config.yaml
d_shared_expert: 0
router_score: "sigmoid"
normalize_top_k: true
tie_word_embeddings: false
batch_tokens: [32768, 65536, 131072]
max_steps: 9459
Below are experts of layer 12 (counted from 0) of a mixture-of-experts language model. Rows are named up (a neuron's input weights, with its number), down (a neuron's output weights, with its number) and show model dimensions 64-95. Each number is 50 + 10 x the weight over its row's rms, rounded and kept within 0 to 99.
Before each expert's rows: "comes before" lists some tokens at least twice as common just after its tokens as in all text; "mostly gets" lists some tokens that are sent to it at least half of the time. This comes from a sample of Wikipedia text that the model never trained on. Tokens count by the router's weight.

# expert 15
comes before: "\n", "-", " ", " 0", " 1", " •"
mostly gets: " also==", "Personal", "|---|---|---|---|---|", "|---|---|---|---|", "s==", "|---|---|---|"
up0:51 48 49 37 35 47 42 41 58 60 60 43 37 53 48 43 49 37 32 49 48 50 54 39 35 61 55 67 39 47 41 47
down0:40 66 66 46 41 57 48 49 00 46 51 50 55 41 55 47 43 41 47 41 35 54 53 54 42 52 56 54 47 41 33 55
up1:55 26 56 49 54 46 46 46 56 54 43 36 53 65 41 42 45 48 33 71 53 49 57 53 61 60 54 52 52 54 39 56
down1:47 50 46 39 53 56 49 37 39 57 46 50 56 50 57 49 51 51 64 46 55 65 48 47 47 33 60 74 59 64 57 41
up2:45 43 56 33 46 35 54 66 55 37 58 50 66 49 42 45 43 53 55 64 31 49 41 51 48 53 48 49 34 50 40 46
down2:40 50 45 38 74 45 50 42 06 53 38 56 50 44 63 40 59 53 41 56 51 52 36 43 29 49 37 57 63 51 54 58
up3:47 38 38 53 44 46 45 47 52 39 55 44 57 36 49 55 38 56 39 54 40 64 51 51 45 59 51 54 30 40 46 51
down3:66 49 53 48 59 47 40 60 38 27 48 43 67 54 44 50 40 52 44 42 40 42 54 44 39 42 49 19 41 54 53 46
up4:66 41 53 42 56 33 62 42 52 42 54 64 43 63 46 53 47 66 39 71 64 31 42 49 55 46 42 48 63 43 45 42
down4:65 67 43 36 63 57 46 56 52 62 57 74 66 59 49 40 53 53 48 55 57 50 54 62 60 52 55 32 56 40 34 37
up5:61 47 47 45 52 38 54 59 55 41 53 59 33 36 69 46 57 43 56 69 59 59 60 42 56 45 33 52 44 47 66 58
down5:53 36 45 43 63 34 39 48 48 42 31 43 31 43 67 63 49 50 41 49 40 36 60 42 57 58 44 57 60 55 52 35
up6:70 43 47 54 49 47 38 58 59 42 39 67 50 54 38 42 50 32 38 38 58 27 46 60 71 47 56 50 58 42 49 55
down6:50 31 33 47 58 65 49 66 46 44 30 45 47 60 47 39 39 51 57 54 47 55 28 55 50 38 58 41 47 39 49 44
up7:54 48 52 40 57 50 42 63 52 60 45 48 53 60 53 51 47 46 39 42 63 56 72 47 52 49 47 67 46 61 40 60
down7:53 38 50 28 72 64 58 49 21 44 62 55 50 58 48 41 44 60 44 54 61 49 55 50 40 52 49 49 60 56 40 45
up8:52 26 49 58 52 39 52 52 54 63 51 51 46 48 64 47 36 57 49 37 48 21 49 62 47 45 51 51 44 58 44 57
down8:48 53 60 58 42 51 71 51 04 34 35 66 34 54 55 46 64 53 67 54 31 32 51 51 49 49 56 39 45 46 59 40
up9:47 49 40 52 36 55 60 68 58 41 55 29 38 49 45 58 39 54 42 58 42 30 62 52 56 47 46 58 62 35 48 55
down9:36 65 52 49 61 48 30 70 45 27 47 45 55 51 57 61 47 50 37 58 46 49 35 56 41 30 37 25 53 40 43 51
up10:57 62 53 57 58 60 50 59 53 47 65 57 53 65 40 49 51 62 58 48 45 42 54 53 57 61 48 44 50 39 59 64
down10:44 50 49 52 59 39 45 41 36 50 61 62 67 55 56 44 44 58 58 45 29 50 50 70 53 44 52 45 44 55 52 32
up11:52 67 45 49 57 49 54 57 59 37 56 56 38 44 50 39 54 37 52 37 48 55 57 54 56 69 49 52 31 67 44 53
down11:43 69 48 62 66 62 49 46 22 33 34 65 44 53 46 57 47 56 68 38 46 51 42 51 53 51 37 44 42 43 34 51
up12:55 48 41 54 55 18 68 62 55 32 62 59 48 48 40 52 51 61 63 65 37 56 49 67 45 59 51 68 34 55 47 71
down12:43 46 52 63 55 23 49 50 43 59 54 76 48 61 57 35 48 65 37 59 61 60 38 43 49 61 62 53 45 57 50 35
up13:61 47 56 59 52 50 59 30 61 36 43 62 60 35 52 42 40 37 41 52 44 56 46 68 79 45 57 52 51 53 37 52
down13:48 57 57 59 58 50 46 46 63 59 33 56 33 57 46 42 44 34 54 69 40 54 65 54 40 56 50 62 52 66 40 46
up14:46 50 44 38 51 58 30 52 50 47 56 58 47 38 49 66 21 34 57 43 50 40 47 33 50 68 47 52 53 41 56 37
down14:32 51 50 37 42 53 58 70 01 53 47 53 61 51 41 44 56 59 62 49 63 75 51 40 37 47 57 60 64 40 57 45
up15:36 33 36 61 35 44 46 46 56 43 58 34 37 59 47 26 27 62 54 64 33 55 47 53 49 57 56 49 54 33 23 55
down15:36 68 49 59 50 50 62 51 16 27 48 48 47 54 58 55 36 49 54 57 41 56 59 50 55 46 69 55 57 51 52 51
up16:58 47 67 56 69 54 54 39 51 41 58 55 47 58 36 41 40 54 47 49 47 52 60 58 60 72 45 69 42 52 52 38
down16:48 29 43 41 54 34 58 57 13 57 68 59 49 49 48 58 61 42 47 48 55 50 54 60 59 73 48 67 49 49 57 44
up17:48 43 43 47 46 56 47 62 59 58 49 46 65 65 51 40 54 43 48 45 42 53 48 38 49 59 58 62 47 41 32 53
down17:51 55 39 45 58 51 42 56 08 45 64 46 43 54 44 33 58 54 44 44 53 46 53 38 42 72 53 56 50 52 44 59
up18:55 40 47 69 49 27 42 54 56 42 47 60 50 60 51 56 64 58 48 50 52 52 51 58 43 45 35 60 48 41 44 46
down18:57 53 52 53 51 25 42 51 54 43 53 48 51 64 23 64 47 53 53 24 38 52 45 49 37 53 32 45 49 51 61 42
up19:59 51 58 26 47 58 57 46 61 61 49 41 70 39 73 63 47 66 61 52 50 65 45 58 46 55 42 55 64 37 38 59
down19:57 75 40 64 39 70 62 47 39 49 44 47 62 50 63 57 57 50 34 48 64 47 33 52 41 41 62 39 48 56 44 63
up20:60 54 29 57 51 60 46 54 51 77 50 49 43 50 49 58 35 36 58 38 49 17 62 40 53 67 58 56 37 55 65 48
down20:62 52 48 69 60 66 35 58 30 51 53 39 39 46 45 45 49 39 56 49 67 63 54 54 31 54 59 32 38 49 47 57
up21:54 56 69 63 50 51 45 49 60 63 37 44 44 47 63 50 62 47 52 34 38 65 63 55 41 52 48 67 56 38 63 57
down21:51 76 64 43 26 57 56 56 58 48 55 51 43 41 46 55 51 35 41 43 47 46 35 57 52 48 31 40 58 53 34 48
up22:56 46 58 47 62 42 50 62 56 43 59 68 48 62 56 38 55 38 48 63 36 65 54 55 58 50 30 50 55 50 47 57
down22:39 30 47 50 72 41 35 39 45 61 50 66 54 64 42 48 63 51 68 37 51 41 57 32 67 33 70 43 45 57 44 49
up23:37 38 49 64 32 44 70 68 59 51 61 62 49 62 33 51 49 45 45 54 37 52 57 43 47 54 41 54 50 41 48 54
down23:48 47 64 48 53 54 54 47 40 53 46 26 42 57 54 47 48 39 54 63 60 41 61 54 45 55 28 49 54 37 39 49
up24:76 51 57 57 62 36 66 55 45 57 72 33 55 50 41 60 26 28 33 50 51 52 46 49 69 58 29 43 61 34 43 60
down24:47 38 52 34 66 50 40 53 27 23 52 41 36 30 49 45 64 51 34 74 58 62 49 71 49 49 57 37 43 47 42 56
up25:61 64 54 40 47 51 62 54 53 68 75 48 41 52 53 49 39 46 63 53 48 66 46 60 43 37 52 54 59 51 74 67
down25:55 70 40 45 66 62 54 51 41 62 30 41 61 68 51 46 52 51 52 44 65 38 59 67 38 39 47 51 51 49 47 51
up26:39 51 39 64 51 41 50 47 57 50 52 63 54 30 54 66 50 41 71 56 57 49 58 39 55 69 18 40 18 52 60 54
down26:29 38 41 56 75 57 25 32 32 34 54 54 51 63 46 40 52 53 60 49 46 41 33 41 63 52 44 29 58 42 58 62
up27:42 46 48 58 56 52 52 44 58 55 66 58 50 43 52 60 39 50 45 55 30 60 59 61 63 51 46 42 43 62 43 84
down27:43 51 55 53 52 31 49 55 32 60 68 41 57 49 55 50 54 23 39 65 49 40 47 43 50 55 47 36 41 42 47 53
up28:73 49 39 46 52 47 49 43 46 44 49 49 60 19 46 48 39 52 57 62 46 37 52 43 33 86 56 59 09 51 52 53
down28:37 56 62 52 73 60 56 53 00 46 48 40 40 48 39 49 62 46 57 64 50 43 40 46 47 37 45 45 53 63 58 61
up29:52 30 40 29 53 55 71 40 57 39 42 32 60 67 47 33 51 44 48 56 55 44 58 32 54 49 60 48 70 64 51 49
down29:45 48 37 60 40 43 59 34 02 53 49 54 41 48 41 44 32 52 52 55 30 38 52 46 57 42 48 56 49 44 55 59
up30:40 58 58 68 58 53 68 56 49 41 67 51 54 56 35 66 47 64 41 40 27 42 50 40 51 42 44 51 42 51 42 48
down30:51 67 57 30 63 55 47 51 12 37 60 62 40 47 53 53 48 37 55 62 53 49 45 51 35 62 54 61 51 52 60 47
up31:34 51 51 39 63 62 47 68 56 63 53 64 66 41 55 50 49 48 53 47 45 45 56 44 55 54 56 52 41 67 47 60
down31:43 66 74 61 58 54 37 60 40 57 38 50 52 57 66 52 57 55 40 42 44 51 56 62 37 60 40 38 52 41 48 34
up32:31 56 60 51 44 58 44 71 49 59 63 57 69 44 43 35 46 55 56 53 37 46 51 47 54 77 44 50 48 37 44 55
down32:48 43 51 44 45 67 48 49 18 52 42 46 40 39 55 55 49 53 53 45 45 53 61 51 43 56 66 59 53 50 54 59
up33:33 44 43 45 53 52 47 53 55 47 64 39 51 43 42 55 45 40 53 51 40 43 57 57 44 62 61 39 52 67 61 56
down33:28 50 37 56 72 49 46 56 43 46 46 64 55 42 41 43 65 69 61 60 57 52 51 63 29 49 49 46 62 51 44 40
up34:42 69 36 37 41 44 68 54 58 39 58 52 55 54 48 42 42 35 41 62 56 54 37 42 54 61 50 64 39 41 46 44
down34:38 64 50 51 42 44 49 61 00 49 53 55 47 46 47 40 50 46 43 42 43 62 36 50 60 57 44 63 53 51 43 59
up35:46 47 49 47 50 49 48 38 52 44 38 62 59 45 49 51 43 38 58 44 39 46 52 46 71 46 50 48 48 66 53 48
down35:56 67 51 45 70 44 46 49 36 63 42 50 60 63 71 54 53 28 60 66 50 36 46 76 43 57 34 59 46 61 44 59
up36:59 40 56 46 51 58 49 53 57 51 53 48 52 62 49 36 55 42 47 57 57 48 55 57 51 56 43 52 53 53 45 74
down36:69 71 57 51 55 72 49 57 57 55 38 35 38 64 46 41 34 40 56 49 51 45 48 52 47 22 42 56 48 44 44 54
up37:36 52 63 48 50 40 45 69 50 43 57 56 56 56 57 50 28 56 50 55 48 60 58 39 57 50 39 65 38 52 34 65
down37:56 58 32 60 51 69 48 41 27 51 59 46 57 40 40 35 61 43 44 28 41 49 55 48 35 39 51 37 60 49 45 49
up38:58 38 40 52 44 29 50 58 54 45 39 53 45 51 37 49 46 52 52 65 63 40 32 41 50 60 43 47 41 52 62 58
down38:64 44 48 52 48 64 24 53 36 39 48 47 58 52 39 52 42 45 24 43 36 58 45 65 41 40 53 57 60 47 55 53
up39:51 47 52 64 60 58 52 75 53 55 44 52 61 62 42 35 39 35 41 37 42 55 57 54 39 68 50 56 53 52 60 54
down39:53 46 48 51 56 55 48 40 20 48 25 46 55 55 52 48 50 74 62 25 51 47 43 50 49 49 68 32 38 52 49 52
up40:45 23 42 40 49 50 53 76 49 52 46 59 71 69 65 44 58 42 45 46 52 46 68 58 45 39 61 57 37 64 57 56
down40:59 64 45 45 39 33 58 51 30 47 68 50 46 46 31 55 50 33 55 55 40 63 49 62 45 26 40 53 55 50 52 45
up41:40 60 49 59 56 34 37 59 59 36 43 29 81 74 57 65 48 52 53 38 47 39 50 54 50 55 56 42 44 42 48 42
down41:34 42 54 68 53 54 34 54 40 51 42 57 56 62 42 50 67 64 44 45 48 53 46 52 47 51 40 44 52 48 44 30
up42:44 45 51 52 46 65 45 72 50 42 62 49 60 28 48 53 55 50 42 53 44 49 48 47 59 67 32 60 35 26 40 57
down42:49 48 62 53 65 52 39 58 28 38 55 46 52 46 43 57 47 54 56 47 53 63 55 70 50 45 45 57 57 51 33 44
up43:78 25 54 46 48 48 39 49 48 58 52 50 29 54 45 24 43 70 55 46 48 38 58 56 61 66 47 41 51 51 24 58
down43:58 31 30 46 53 50 41 45 33 52 52 60 57 38 49 53 42 65 61 52 59 52 46 48 35 67 56 28 52 45 55 70
up44:47 41 55 42 42 45 49 58 52 57 66 55 56 55 59 48 62 52 56 61 42 62 51 54 45 57 33 49 43 74 43 72
down44:42 43 35 36 65 59 54 55 00 57 58 46 47 68 59 33 67 53 45 52 61 47 53 54 33 69 44 55 51 63 40 43
up45:51 58 60 57 52 29 57 68 64 50 67 39 63 49 42 46 52 45 49 56 44 34 51 38 58 58 63 45 56 60 67 55
down45:52 51 42 37 71 41 50 48 25 53 43 67 63 59 57 34 39 48 45 52 45 48 50 39 28 54 50 56 48 57 47 55
up46:32 47 67 71 37 44 51 52 51 72 59 67 59 49 34 48 50 42 32 53 44 52 57 42 47 53 67 52 46 60 54 55
down46:60 49 58 58 55 52 38 52 39 53 39 52 49 52 67 39 49 54 54 50 67 39 38 72 54 58 49 09 45 55 61 54
up47:58 49 46 44 52 55 39 47 53 61 57 46 53 40 65 50 43 52 44 54 57 40 49 58 42 56 57 42 53 41 46 61
down47:50 45 48 59 52 54 58 55 38 61 45 48 42 70 57 43 50 47 57 64 63 49 42 47 59 54 41 51 83 63 46 41
up48:50 31 57 55 56 59 50 57 53 67 47 38 67 43 38 55 50 39 63 42 43 56 56 73 42 64 51 54 53 46 40 45
down48:56 41 50 50 62 63 34 55 13 72 43 50 59 43 50 39 43 58 53 41 55 49 40 29 37 42 47 58 68 46 46 49
up49:51 41 61 50 67 40 39 58 47 57 66 45 43 59 43 47 47 53 42 58 25 44 35 45 43 64 49 51 61 49 57 66
down49:52 44 49 48 83 46 53 63 00 29 53 48 51 53 38 49 55 59 46 45 58 50 51 53 57 57 46 50 43 43 41 44
up50:61 34 46 50 56 54 67 83 47 51 64 56 55 27 32 49 60 51 56 36 43 39 47 57 54 46 51 55 54 59 40 46
down50:58 46 43 47 56 39 50 59 28 31 37 58 49 46 50 32 33 50 50 50 36 53 40 38 26 51 46 43 35 55 50 45
up51:51 55 37 48 48 36 57 76 63 51 72 58 57 69 66 43 65 52 51 57 43 63 61 64 50 44 55 51 53 32 43 57
down51:62 68 60 42 51 44 44 51 38 54 39 42 58 52 56 45 69 41 63 36 46 47 39 60 52 58 46 54 57 40 51 51
up52:61 53 34 62 32 67 35 63 58 49 58 54 30 55 60 42 41 61 35 56 53 48 45 57 54 65 50 47 55 29 41 60
down52:40 61 52 59 40 43 39 61 01 38 29 31 53 52 43 46 59 46 54 57 58 49 49 43 46 47 45 30 56 37 53 46
up53:67 56 36 60 59 59 45 39 55 53 41 67 54 52 45 49 42 47 38 57 54 48 50 55 61 42 35 37 43 32 33 58
down53:60 64 40 52 37 37 65 49 37 78 49 48 55 42 61 66 47 55 49 47 65 55 65 40 65 57 53 40 57 61 46 39
up54:58 33 49 61 61 53 44 54 51 64 61 67 57 46 42 38 42 42 55 42 60 41 60 47 47 37 61 51 53 47 33 76
down54:44 41 38 33 71 58 40 59 00 69 54 41 54 51 66 38 42 53 49 53 49 51 34 48 47 71 65 56 48 33 42 47
up55:50 29 64 55 45 44 55 43 51 58 56 56 50 60 29 53 42 46 51 59 60 64 39 60 49 65 61 45 53 57 53 63
down55:28 55 65 67 59 46 41 41 16 46 44 44 23 58 55 50 61 46 44 35 45 55 55 53 49 57 41 80 49 45 51 43
up56:36 44 39 54 46 54 52 36 56 51 47 52 43 51 52 48 46 51 53 65 42 43 43 64 38 27 50 41 48 58 41 57
down56:52 47 54 70 52 44 47 45 28 56 48 27 49 43 39 27 39 59 46 61 40 45 50 43 46 37 39 46 64 71 54 56
up57:41 31 56 39 52 62 58 63 59 46 63 50 61 63 27 58 48 56 28 51 45 38 51 55 41 41 58 58 43 61 42 51
down57:44 26 40 46 55 53 56 34 28 31 61 55 49 45 35 40 67 54 55 47 68 48 39 49 55 22 38 61 44 35 58 54
up58:54 41 54 36 55 34 43 62 51 48 64 44 67 66 44 39 59 51 38 50 38 43 47 56 49 53 63 65 59 67 42 55
down58:46 57 53 48 54 41 59 31 00 51 68 62 51 47 49 37 57 50 63 44 37 75 48 57 55 58 32 54 45 40 72 33
up59:60 40 56 50 52 37 57 60 57 53 67 53 61 65 61 30 53 36 14 54 47 48 71 48 43 54 42 46 41 46 42 44
down59:52 56 46 46 50 67 33 50 26 34 69 49 46 57 47 58 57 47 45 37 65 66 46 41 53 51 67 64 51 68 39 48
up60:50 40 50 51 42 20 43 63 52 61 47 36 52 50 53 55 46 45 57 54 45 58 53 37 48 40 57 55 54 69 62 63
down60:31 52 65 42 54 48 42 67 06 48 47 60 59 46 77 50 59 53 48 53 40 53 35 46 56 57 56 58 56 59 45 51
up61:71 49 49 60 43 20 29 67 60 44 56 51 51 56 49 78 45 51 49 57 50 65 35 47 52 66 39 51 53 56 64 53
down61:71 61 56 49 56 54 64 43 32 27 32 63 50 43 54 50 53 31 53 49 40 39 66 47 51 59 50 34 71 53 58 51
up62:61 35 50 57 70 65 38 50 58 52 48 35 59 57 57 48 52 56 53 46 57 55 36 56 44 71 46 55 53 36 63 51
down62:65 45 55 32 37 53 79 44 41 37 29 66 50 58 64 80 39 47 32 51 40 37 61 39 52 57 45 38 54 54 41 47
up63:50 37 58 63 57 36 50 76 63 52 59 47 58 54 49 51 55 59 56 52 56 52 59 62 55 46 39 58 42 42 41 59
down63:47 49 58 51 55 58 49 45 48 42 61 53 45 48 54 38 52 60 41 41 62 53 52 44 33 49 43 46 33 52 58 52
up64:40 47 44 50 41 52 41 68 58 78 52 45 64 39 53 44 40 46 47 44 20 50 57 47 55 59 59 61 36 55 48 45
down64:45 49 47 35 37 24 56 55 46 40 54 46 53 57 40 57 47 36 33 38 25 52 55 44 48 44 49 36 61 27 50 49
up65:44 35 57 40 48 60 41 64 52 41 61 42 63 63 57 59 67 57 40 47 38 45 34 47 42 56 31 58 40 55 46 42
down65:61 53 49 60 55 50 53 39 46 55 57 38 57 60 60 58 50 50 49 61 53 51 49 34 43 60 46 30 39 69 58 65
up66:62 46 46 61 31 48 57 69 54 63 63 45 41 57 30 44 55 59 49 38 45 62 72 57 59 56 51 52 57 66 57 47
down66:41 59 56 43 36 64 79 44 48 50 40 38 35 48 50 44 49 49 54 63 53 45 64 53 67 53 50 46 30 28 54 46
up67:55 52 62 67 31 32 64 44 50 40 56 39 62 46 38 43 54 61 47 68 52 39 47 45 58 53 50 42 45 61 71 44
down67:66 78 53 30 57 46 46 44 08 62 65 46 61 54 55 69 46 56 46 42 43 49 50 57 47 50 51 55 56 46 45 52
up68:41 32 45 63 55 53 38 42 48 32 59 62 47 55 44 76 42 57 47 66 47 43 49 49 49 58 51 64 46 43 48 37
down68:35 37 56 50 58 61 53 52 27 40 44 65 39 58 55 48 44 51 40 70 42 53 62 44 52 41 62 44 28 49 52 58
up69:50 34 37 50 51 51 49 52 60 51 40 57 51 67 54 52 39 50 63 40 43 37 44 41 67 36 54 59 50 45 67 49
down69:61 48 29 47 62 54 41 50 37 38 13 47 58 54 43 51 59 56 47 43 68 37 48 52 52 42 50 34 60 46 66 54
up70:54 63 38 47 38 55 47 38 49 31 55 48 38 65 52 52 53 43 57 37 59 47 62 53 60 85 43 43 42 46 55 49
down70:61 49 55 64 55 38 44 69 19 46 63 59 50 41 56 51 41 62 39 49 66 59 53 54 45 50 65 69 56 53 56 35
up71:62 47 44 53 70 46 53 55 47 48 46 45 50 41 48 52 56 66 35 51 66 39 55 53 52 34 51 41 58 26 28 70
down71:44 45 37 35 72 48 63 37 00 61 67 52 46 39 50 40 33 26 55 60 49 49 51 66 51 58 46 47 46 45 53 55
up72:38 42 43 60 57 48 34 47 49 57 54 42 61 51 56 60 54 42 56 53 47 42 51 44 38 54 43 52 36 37 57 65
down72:56 37 48 53 58 58 47 44 18 36 50 44 39 50 45 45 62 42 42 47 52 28 56 78 56 53 57 45 48 49 56 48
up73:57 49 63 74 59 40 40 54 48 53 43 51 58 53 35 31 36 42 37 51 55 59 44 35 44 55 50 52 39 25 37 65
down73:61 47 48 40 41 51 34 37 22 46 40 58 51 50 30 47 54 59 38 34 52 54 65 56 48 46 53 20 59 46 55 49
up74:51 40 50 61 58 48 31 38 55 59 66 59 51 51 54 48 38 51 46 55 57 60 39 47 54 43 47 56 39 52 53 42
down74:55 65 60 78 59 39 55 65 30 52 61 56 54 55 53 49 52 44 45 41 54 53 34 40 49 46 79 45 33 61 69 63
up75:45 25 63 73 64 54 48 65 63 64 49 72 50 60 62 55 42 42 65 50 55 55 48 67 55 46 38 60 52 53 54 55
down75:52 53 58 42 47 49 38 53 47 50 62 41 47 59 52 68 61 55 50 38 50 42 47 41 38 20 39 36 49 59 40 52
up76:63 53 45 34 72 54 47 39 65 47 63 56 48 33 40 53 39 54 42 45 60 45 82 49 46 51 63 51 42 58 81 52
down76:54 53 46 53 71 22 51 37 37 56 27 55 52 46 48 49 40 59 42 70 66 42 41 47 65 57 52 55 39 52 44 46
up77:60 36 28 65 46 57 54 49 52 42 67 43 46 47 48 58 40 65 56 50 29 45 48 61 48 67 40 50 40 36 30 51
down77:49 51 52 55 80 36 37 55 22 36 41 51 59 49 47 55 54 47 48 49 50 47 49 63 41 37 43 25 48 44 53 49
up78:53 46 38 67 47 61 48 37 51 46 54 42 27 62 48 61 45 51 46 44 38 27 56 28 52 57 37 39 49 57 43 66
down78:65 54 59 46 50 54 46 46 45 33 54 54 59 53 50 52 39 50 41 62 44 44 51 38 54 45 46 28 55 55 58 53
up79:47 43 58 62 53 43 33 51 55 38 54 63 60 60 43 54 54 51 43 37 38 52 35 46 58 70 45 49 66 30 51 42
down79:58 40 51 51 47 17 46 38 30 50 57 40 38 60 26 49 53 49 60 43 38 56 49 59 51 56 40 49 54 40 47 31
up80:54 44 58 46 60 50 40 53 59 57 57 56 40 64 44 40 39 24 47 55 62 46 78 31 54 35 64 63 50 48 34 58
down80:42 54 47 38 66 46 55 36 21 54 43 56 55 64 52 45 45 57 49 41 58 58 48 52 42 38 53 44 54 54 30 56
up81:44 55 47 45 41 62 56 56 52 42 50 50 68 41 26 48 46 68 43 40 48 48 43 58 60 51 49 54 37 60 59 59
down81:48 53 47 57 40 55 50 55 28 47 54 56 58 49 54 33 42 45 37 26 42 63 24 60 70 45 53 59 40 49 50 44
up82:60 51 55 56 55 37 53 60 53 49 41 55 53 27 51 35 60 46 63 49 57 50 49 37 70 57 47 62 45 55 42 46
down82:69 49 57 51 39 40 41 48 35 48 56 54 49 63 50 47 47 50 50 57 59 48 68 41 36 46 48 65 41 51 46 61
up83:58 32 48 56 51 51 49 53 56 49 72 38 40 40 46 58 56 44 48 57 41 39 61 48 52 47 59 63 48 56 54 56
down83:34 40 41 39 53 44 55 48 00 46 48 50 49 45 49 41 56 36 41 44 49 46 56 55 35 59 51 61 48 56 55 51
up84:76 63 55 53 62 50 55 61 56 68 55 55 60 42 57 65 49 57 54 44 56 66 49 49 53 51 35 55 48 23 53 57
down84:52 61 56 55 67 58 56 63 42 29 48 38 73 53 60 44 56 55 57 43 43 39 58 37 59 50 49 65 48 45 47 34
up85:48 31 49 41 51 42 49 49 56 47 33 34 52 49 70 50 58 52 39 46 59 45 47 36 40 61 53 60 58 46 27 35
down85:53 67 52 47 62 69 46 33 39 58 58 30 52 32 51 35 67 56 40 51 60 68 28 42 54 57 45 42 46 48 57 62
up86:58 52 46 41 50 38 58 69 59 48 52 34 47 33 50 52 56 53 54 52 44 35 48 57 61 44 19 51 35 54 48 57
down86:44 50 53 47 54 37 42 66 27 45 45 64 66 57 42 55 50 50 54 38 52 51 55 50 42 34 48 51 65 46 47 62
up87:54 61 38 57 54 56 52 57 58 49 58 60 54 38 53 56 40 62 45 51 55 47 53 57 48 59 36 49 46 37 37 45
down87:54 53 44 49 57 58 59 59 34 54 36 50 59 39 56 61 37 39 59 43 47 45 55 58 56 56 58 40 27 62 55 56
up88:47 44 55 50 55 51 43 71 54 54 63 44 68 48 39 38 55 32 67 53 35 35 72 37 57 57 54 49 51 64 37 56
down88:52 60 44 51 45 53 58 46 00 60 56 38 55 48 55 58 58 40 41 36 55 60 46 51 44 52 60 49 57 58 64 47
up89:52 63 56 58 70 46 43 60 54 44 87 60 42 39 47 53 46 48 52 56 42 52 37 65 54 48 63 47 45 36 45 65
down89:57 55 69 56 67 38 60 43 28 40 58 50 63 51 55 48 63 49 57 44 29 45 28 49 53 48 53 43 43 51 59 62
up90:59 68 52 35 53 47 67 45 51 46 56 31 60 33 54 62 44 43 56 55 47 41 42 48 48 66 60 49 50 44 48 60
down90:66 55 34 45 40 34 47 60 16 72 51 61 59 52 47 43 55 66 50 54 66 46 47 64 54 36 39 64 60 57 62 16
up91:57 55 53 41 39 49 48 48 59 65 63 55 48 33 62 32 45 46 29 47 68 54 57 52 44 50 53 43 49 40 40 66
down91:49 29 46 44 46 58 42 48 08 53 54 41 59 72 51 45 58 62 39 42 60 44 39 60 49 49 60 39 54 44 32 45
up92:44 46 60 59 28 43 54 69 53 53 53 48 53 72 47 53 40 32 74 62 60 55 45 73 58 69 28 48 49 33 46 65
down92:54 45 63 48 53 58 29 74 58 63 52 53 65 61 38 63 43 25 53 55 54 38 40 38 50 48 58 27 52 50 62 56
up93:42 53 36 64 44 31 49 75 48 60 66 62 64 55 55 49 64 43 52 74 56 50 54 56 52 45 47 47 40 55 58 67
down93:63 54 64 43 67 56 49 48 18 59 51 39 55 51 52 50 75 43 48 55 35 55 44 54 42 72 44 24 59 45 62 57
up94:58 27 61 49 50 55 40 59 57 52 52 58 72 46 29 60 36 75 60 57 46 53 58 59 47 49 46 66 60 47 51 79
down94:61 55 51 43 49 56 47 61 36 48 49 54 46 58 57 44 56 55 63 37 49 48 47 45 31 54 46 58 56 43 57 49
up95:56 45 31 39 61 51 34 74 52 63 49 49 62 49 46 48 23 36 42 57 54 60 48 46 31 41 45 57 46 51 51 41
down95:57 52 58 35 52 57 53 57 00 57 29 64 54 40 68 49 52 45 48 53 64 53 43 44 39 80 57 51 66 35 46 41
up96:32 45 63 63 52 47 31 70 55 55 57 63 70 69 54 66 63 50 60 55 55 46 48 61 46 42 40 60 29 52 35 62
down96:51 47 44 50 49 57 62 35 45 57 36 52 56 59 47 67 62 52 49 46 49 45 53 58 38 32 65 58 55 54 41 64
up97:42 54 47 28 48 65 40 49 54 49 66 39 58 55 51 68 36 57 49 52 31 55 51 58 53 62 51 46 49 47 44 56
down97:51 51 49 48 46 34 36 36 00 32 40 37 54 64 51 52 43 58 61 50 42 50 55 44 55 43 46 24 64 43 53 49
up98:51 46 45 51 50 66 53 76 58 49 41 40 60 39 46 48 34 56 60 38 38 61 42 25 55 41 49 64 48 44 52 58
down98:41 23 55 46 51 37 46 51 11 50 47 50 48 53 51 43 40 54 70 55 27 44 71 43 45 61 50 48 49 36 49 54
up99:69 58 31 61 38 43 41 37 51 48 66 54 66 71 54 42 49 58 53 54 54 45 51 44 28 58 51 71 55 40 47 50
down99:42 32 56 50 41 35 46 53 15 49 39 54 55 39 35 35 61 52 50 38 43 59 47 54 42 45 22 58 65 53 60 59
up100:48 36 48 45 44 33 59 30 55 41 42 33 46 63 66 32 37 47 51 53 68 52 56 37 42 63 52 68 59 47 38 51
down100:48 38 56 46 48 54 44 39 02 51 58 54 39 58 43 37 68 52 50 52 47 63 45 57 42 37 56 92 54 44 73 50
up101:34 20 50 56 57 60 52 61 46 46 52 50 56 40 47 33 46 54 50 59 50 43 37 52 46 54 48 59 47 60 67 40
down101:59 44 59 55 46 44 53 58 06 30 37 38 52 45 38 48 56 62 53 47 37 53 64 47 26 58 58 48 47 39 55 56